Experts of a small language model.
Experts: 16 experts in each of 10 layers, 224 squared ReLU neurons an expert, 1 pick a token.
Below are experts of layer 7 (counted from 0) of a mixture-of-experts language model. Rows are named router (the router's row for the expert), up (a neuron's input weights, with its number), down (a neuron's output weights, with its number) and show model dimensions 0-95. Each number is 128 + 24 x the weight over its row's rms, rounded and kept within 0 to 255. Numbers have three digits each.
Before each expert's rows: "gets" lists some tokens that make up at least twice as much of what it gets as of all text. This comes from a sample of Wikipedia text that the model never trained on. Tokens count by the router's weight.

# expert 8
gets: ")", "%", "=", " =", "s", " —"
router:152097093149109114151100116089122139113144130119136147122162112147148123136141132138125135123117107144182161119177132129143140131116171094185105138183150143147131162118100145112166152156140106119112126166148106142118077119133122115122120154084107141096120122126052138142120111130088091116
up7:151112109118140159138110102071120097132142091129122110143099107145155126180154108130118158160117073159155144161160106149138149107112122091121130091153182117135083122143149143130125112156140096145091149154098148118140111115110139122102133129101104128092131150118081152122085106114154104110
down7:117130113093153147159118132156124121139120122166141099151100149088138144121105082122120157089109129108118136151121078123095141152084138110112112111131128121119114169118109153089163124136146127160128131156157111143126110131070147096154074125183114076114122113128155129151105132079112163125
up8:136161149109132088126145128138135113132126143112154124130163131199110179127146132102111117117103127117131154167178113134168110133140167140119160099153123109144119170148113104097098071137111156131113110144134100120123160109106169150130104164143135128103108147086135155105116140157095078124
down8:106110101097110107139120153102120133151115136099119134114151118121171126121121058126125119147141193145130131131065105099145112149134097130146133148151136133148159148083118145156108106135140092167118153130124126163164098117153126109135155173194135180127136149145132118163145135124119137103
up9:105133139132141100077130121101175093113096086128098115109132099149131158122160125145100122125143114142099114148156136144134104151139123135125116075105114124148121132201127122141151113072121153154080148108133142158115106118121105134105093111080129174091130142138157150079130119127098129128
down9:092135140140107092160156154141128083046124081108159122169121106077121112137114145158111148146152136101083083115132121100108112121135098143150097152119113085128116139113148132137119155126146123160134117135142124120175126098128125126100155133126127135149149108089110138115137162100156091156
up10:135128101127140146157164153113074154133150124098108147110114114154110160189135114125108100144136134146145105108127078118121145151171142140118082140152141130121142142137145111117158112151128161108093110161129152133172156140127139110077157136135130163143105142100083160135127158175151080136
down10:141085099117150108120136135130128095123168137122127153104127147137164131118091113101133135121162116105111157118135119156110113123149155112143078130149131159118149161084150167106142188160147128135161162180135184114125148149112123147153123153128141159142163082116080114116138151113092141106
up11:145163169138118113125124157131156126148117146142136121150145111126114142113138165102153119108131144111137140085162105166139092103090106079166104130184082128172157172132114127102151141130129098139104112151130112151110100089128153142120124153090140122139096082115125122166098156099117087120
down11:146101142110131153147132090145122116090140125109134094183143170150106112163120110092119155118164118119143099126109118088116091112128140158132129159117105159127172085099133169139131150133157140150143147177077111118113150111106174120181130103091111116139125107111152118163135137107111151116
up12:142129088157178130105124107181131130169136099085136075106137104148146132113134135100097107165147128109127109108143113126157142176117085150121136118102137099175118133167127083134127111137094139077110099130124154133135130154129103118074131098103154139087104108161133127139112146124122124114
down12:160124126114107127130108080138104128168090114174151117141137158099146132125134121160116137143149135159133147078106176109121113147110143145091171160151113142085126102144105144119141126146143160125077136109120073125108166124095149158132144133105130115132129146193111101140102154124174130117
up13:067107148124142106129129125094156133166159124099104152127105131169137155162160146102159140131101068130134120169120105104114133120118148113127116126162153118163128131126095129136139130115135128132134116118178123154116103106126068137119144134077210093113100129157113130119126105120148104143
down13:140056164112117159125090108155132112106160090148138108135138143143111111140148072191104114144137136121116127150152117144118105144154151111170137145143133124143162118139118162093134122103093145130148118132079104082112141166121132158176120105120123144159110092123170151152129121136151141143
up14:144106100175145150131110113161114106121145133137094136104074092130101118163116125094148138120141147101119156168126084119106160128141096166087166120137127082147123128145094109130146108114114107146103135172150120107150132124161155121096125139140127172104087134091084111160091134126103146141
down14:139068132154127102090134098102143146101115086131135113098139141119099102122068119120146165069102120161139140140100117119108118079090156148115142160148155120126130169136115163146144147122133116117119120161108160156163123100157131082122092143160114133156109143132082128106155128126129120132
up15:158105066137082150150071094089146131119126120162130107078118130209141132163137127142086121105129168113136137130171124121109135152151118112145122166157106141135101130154107119098132142156137093144100110140159108137110107118143138117124137116140127154100104137126095122135092115093104132142
down15:146131095147103168172119137135123130099149127109130128152155140174127100146077110132159145103144123163168115098120115113143134124133148129128121148162137161092182136116092130120134124137093161160166152137127142136100134164138136124168115118085126205141118149111156121153100127142101152088
up16:141140086145124115142151115130107160096154127131138112133123139185085097131133122137136166163102135148091156138106101136102171114155139130106117146135167102157149133175119135122121106161112088115113129088117090141087131112174154094125102168070118152117124094132107151147096126102138131146
down16:151127122136113142092136122161118096102139139140082151188079133136127143127143121155135145168125083119102132123140079140109099150106114146127090131133111134090099112106133113155132132137145106095102159119115113083139101091130130162089147177114158122117156138139138109055143124103133150111
up17:166178168117159116143121112129081112162095144121152136108077153109176158090149130150170107127109092136119137137130103140093146128158165134094122111110123100118153111150084141134115159135122108158103129123121091150151121124141145124103093155137152149167121118152132105113084079132107124138
down17:096120123168120155131134169140149155073130153120143184117137154118095161141116100078145124141160156131115122109115118096153148105143135080113119085166146136149104082103157156151120133150129096144156139132107100151146132139160131152137117116124091137108120105073133134109142102143082139107
up18:119129108167127109117124116143158110118189128112150102116132133120099069150151182140097113122149129143133101128156111128083121118125130108111110110151118087181107139211113113130130130134158159103156106128156139111093145155101136159131094156081117157108126141115129109111112121119150105134
down18:158153106125140108083133156144090119097144138112073146133168163147159097094113142143160101182144155095162168133117121145135099146090145139149124155145109113127086111079126132118089168115117147130115167134117141122183141100119122135154129107109111131122114133079149118151155118128112134141
up19:090172116136141113115097113154118090158118126146125121139125152162106148128133140155108125136121119179180143109109116103123120175132133107103127093137142116116095144148100098147172137153124126160093098119132146115124101198142126146155102126112124095116098083140102083109096173148102106118
down19:087120108121118128145103115096125146151133134111137111161078168127121128118087099114140128133096108091141121163099122142119137128081143106153180138123127142098126140119151130093094091119137143095119101158082165126148154121156104124172174121093133133179170154114135137157156091137107140122
up20:115093087151134114130082126103162106106086109121141109137097138155142117176136139151089135147114114139145155161132149138113153112116120092145112147114123168124106164114105106169089113138111156137111156161111141149137112133103130108086127086118106113096104152136083104095124145082184116128
down20:150146140122142131093147140079108128149144144138137161121097111123078128105148135108119103113183111093138119168139110093153085095104122146131128094166097091109145153114131115089138137148126139119146129123116128120133107085096100127101147146153151093118143136091137072129140143162130064159
up21:130124105146111089169141143131124124114130128112132142125100085151127134161148126135143161137096137104152147152157135127157126117089136123167093147138124103157104137100141153116125151159147141142125117089096109123092176154113148180088113155134147103184156133095122143162160111142188104164
down21:134135121124107146152150121128134151121101122130131123130161130071150159135061109112122153083104111159084173109097145148077128158115154130109163145139111133111109120150111200154158150168113126113142143118148138096154184124138119160132143122102117143143127099135163114126101117151113142142